Below are experts of layer 3 (counted from 0) of a mixture-of-experts language model. Rows are named router (the router's row for the expert) and show model dimensions 0-127. Each number is 500 + 50 x the weight over its row's rms, rounded and kept within 0 to 999. Numbers have three digits each.
After each expert's rows: "comes before" lists some tokens at least twice as common just after its tokens as in all text. This comes from a sample of Wikipedia text that the model never trained on. Tokens count by the router's weight.

# expert 28
router:561551562530403471497516586470530429484543460535453505453456463438596439520529521486562421526524469447429535525584521463449470531484439544569595480448520475589402554441541485482532484505543433456531469587477406533495472488576499571468521546494582559553442521465532490577553555521406567575490575479473449482488456494481552450458547512472520575498565570549382586449501470518483557526442
comes before: "–", " |", ",", ")\n", ":", ")"

# expert 35
router:535491572466421575463460576501532475473589420478517435488495452463429411588492578460423517486491561489503552548495523485476448437485467607565467509535471437551460482479521438522603528514552528483484466566552556425520460454457462481552568522454522471465488547521515525483516391575420502512561425449427434451499441486534510514501557521479478552436560518388553415494386444561566452434538
comes before: "0", "4", "9", "6", "8", "5"

# expert 62
router:529503583429442513445473476521468458485598432511467503516524478481602444478488558476532501493569480477433533592457557430462502516489472592522550488510488434481437559412532419427622542570566466409525585465542508559475548411566442535508480549433549511546482500474545508508586533497458576584515584458447503471566506471522573467441587549469503585492595469474521519415428458516530466509520
comes before: " the", " -", " a", " also", " no", " it"

# expert 69
router:513521569511441553423444527435556457523461432563411511514568498470535544511461512517520432491576484445494528599580458517512423533505416521558478467415459459508454500433611419530543507472527469506568476553491464579514439484563514473470503553407570546594456525474521546495538524596541553510476540494481486519589430554514411502452562548537500545431530524588494415500374415461525504572497
comes before: "%", " |", " |\n", ")", " (", " m"

# expert 88
router:563564585472409522436475581427516468511585443528527459532489434493554405462478534512548439513545508480514502591564534486475473518431448577553548507467416470518435529465570509392511512536525518461465593520582436585516479482518479576572460543432554552573494542467558465519589515558417562563512570465472463406498430510555520447462580555545548570509582510563503524530457478499556498553512
comes before: " ", "201", "198", "1", "2", "ary"

# expert 2
router:548576583527450551428415541494548446515504439468537485586564480512568462566471508505495508472446546491493479558494517496466474505454473562544579612520446430482461591437497528485542583465520499440455518465538469558570473430560442559545516540415552488523480509508594558540618521533459530531474470491368462528474453553508499430571551529437451616524540531445512523477444414510580571571491
comes before: " in", " by", " to", " as", " on", " for"

# expert 20
router:578534568453431568438458548485452449459576412443608487546534499446520456554454511488457510447557447414447593578555489493507431550462438590590593476532493487532430532454515487447535519553523457436467490552488519608563479503525440500471450559497576484557483511466526521524597513548513542481493575461459457446520449485458514434417563605486493579496581460531512465497481435446529579556511
comes before: " |", ".", "′", " |\n", "°", "″N"

# expert 89
router:584479559433402506509480564529443498513558464550503520485502435478564433520477484451529536535522418462495514550456552406523479520511486505590477522445436475478518567429527509452458593517542534462486552433557462561445513429542444489489545564508550541636525477452451490525595491505480451612474585463421426429567431438497473435516487550500587610543550436530539568467560438459529525514555
comes before: "201", "200", "202", "199", "1", "198"

# expert 74
router:606579555426451526491478524460493547417525522416607408507513480519482487576385504517454484485460523434566534491556392572466546448461420496497564583582503460510424499456535493377550548486433563474512533570545462452591497451450460593515523572467566490529542481461510536457501479480415427568472520448541536436506455523521486460494535498489523573550576538447417572521481489545493504524488
comes before: " of", ",", " was", "'s", ".", " in"

# expert 80
router:556553578456431585451551490501546481418567434480522475512580550485543476494541519465531538472581504521527519526524445460438520542468517500571580508454446442497511531377566455464584638508553465431461582566573479568483448544470504531494480514500560519533545514483515580593578534441487518499548562406426411461531454563519474534494599541489471526455565436553433472550447480570491552546475
comes before: " ", " —", " +", " −", " Succeeded", " X"

# expert 31
router:590553583461415543417509571453493480550572434446533428553547437477563391511470537493523426508532535537522501594565495453465491521458457563559537487510400416492436520450530493415494542494565552454480577564550457595555499479526477555512505573427588550556529513460509524516585499579464534539491505441514425425550409478485521441467570541555522560514590523516500528456472427505518549548500
comes before: ".", " |", "th", ";", "–", ","

# expert 60
router:484552526419429552469432491505502501495617423472519487514568556486465439500524502518592570480541414470537578544393544534484492430454449563580533605453509456556519558485553557508510519460488481475523490409568469586537450511541462589501491491433520526521503506508574575574534532489493534509470538363457453428486474407466594478514538530438447541470557541393525537546540539515558533466578
comes before: " to", " by", " in", " the", " from", " that"

# expert 68
router:533548553439428542456471555559534435563567443505573528568509474521568419494484506437526438491578450466496466579523574476520480491479529552542524576458412476467431489446541501472504538569552405467507534463594443588478491462474534500435397559441570494528541571472546481522575544483579532513472596432442487439531412494442524515433577601443443588495576493516519534452498481513540566536530
comes before: "0", "1", "2", " |", " |\n", "3"

# expert 1
router:580536547407433532477483542548432436539568455446543423550590499474475390542513525555470516461520455440433551556570508563422492451439495560508552518404465412492469534447559473561449540525500478429583518516550482506534497449561414562498483539508600570477545548549534442519581505546464419551474481490528533448470473470506568597470572568498517527510519498467491438627537459535494590520515
comes before: " of", ",", " and", " in", ".", " to"

# expert 82
router:569511496502459567527394530552464459424593460532543537530567564498513417544504484448412500467569449478472521565468483608542469442400506511499500544422431416626473580384479428501518543511462574495545522482503516518556483538483425535534441542473561519505478526528396469573567576519481432502428557433484473440484450483527504508485556565511409530499553483399534483546518507572520547505466
comes before: "s", "ed", "ing", " to", " of", " for"

# expert 19
router:514529497525440482491473574448458498455566434489542440476580505528527496568479570492439448487567496484485438538482489505419477551553485563534546516439464520539398544498553408484518544558477586498507539660525457570468469437539435531532408472447566494568507561425492524547526435493447491559461522451434466489586415514468504486484498602572513594495567440475448484471433397395460492448518
comes before: " ", " time", " United", " end", " population", " age"

# expert 47
router:544578575460441563440466600447520462484568436535520459495534536460585475555474518470509453445500539466527549590537478426486483545524426586534491504507464436542420522459534438436484489488524545474537484475548468592553468504506529558508441602434555546544484511446491494550575508523491481530533586431489424423563427469548515408462549576515577585510565569524558416515443437407569555512453
comes before: " |", " |\n", "′", " medal", " (", "\n"

# expert 67
router:599490514426424563435596465497495527551551423502494505501531554464506517552520542389537486460494529527510576576522469452427460527557491566583561464509498464555540513471536561452514520528536462430453557517550448567452513501510488494499454525508548498587436457454505490534549563453474479516482605396420409477387484493492506557445526562522556464454540436556448454618461492514609617530489
comes before: " ", " L", " W", " —", " N", " T"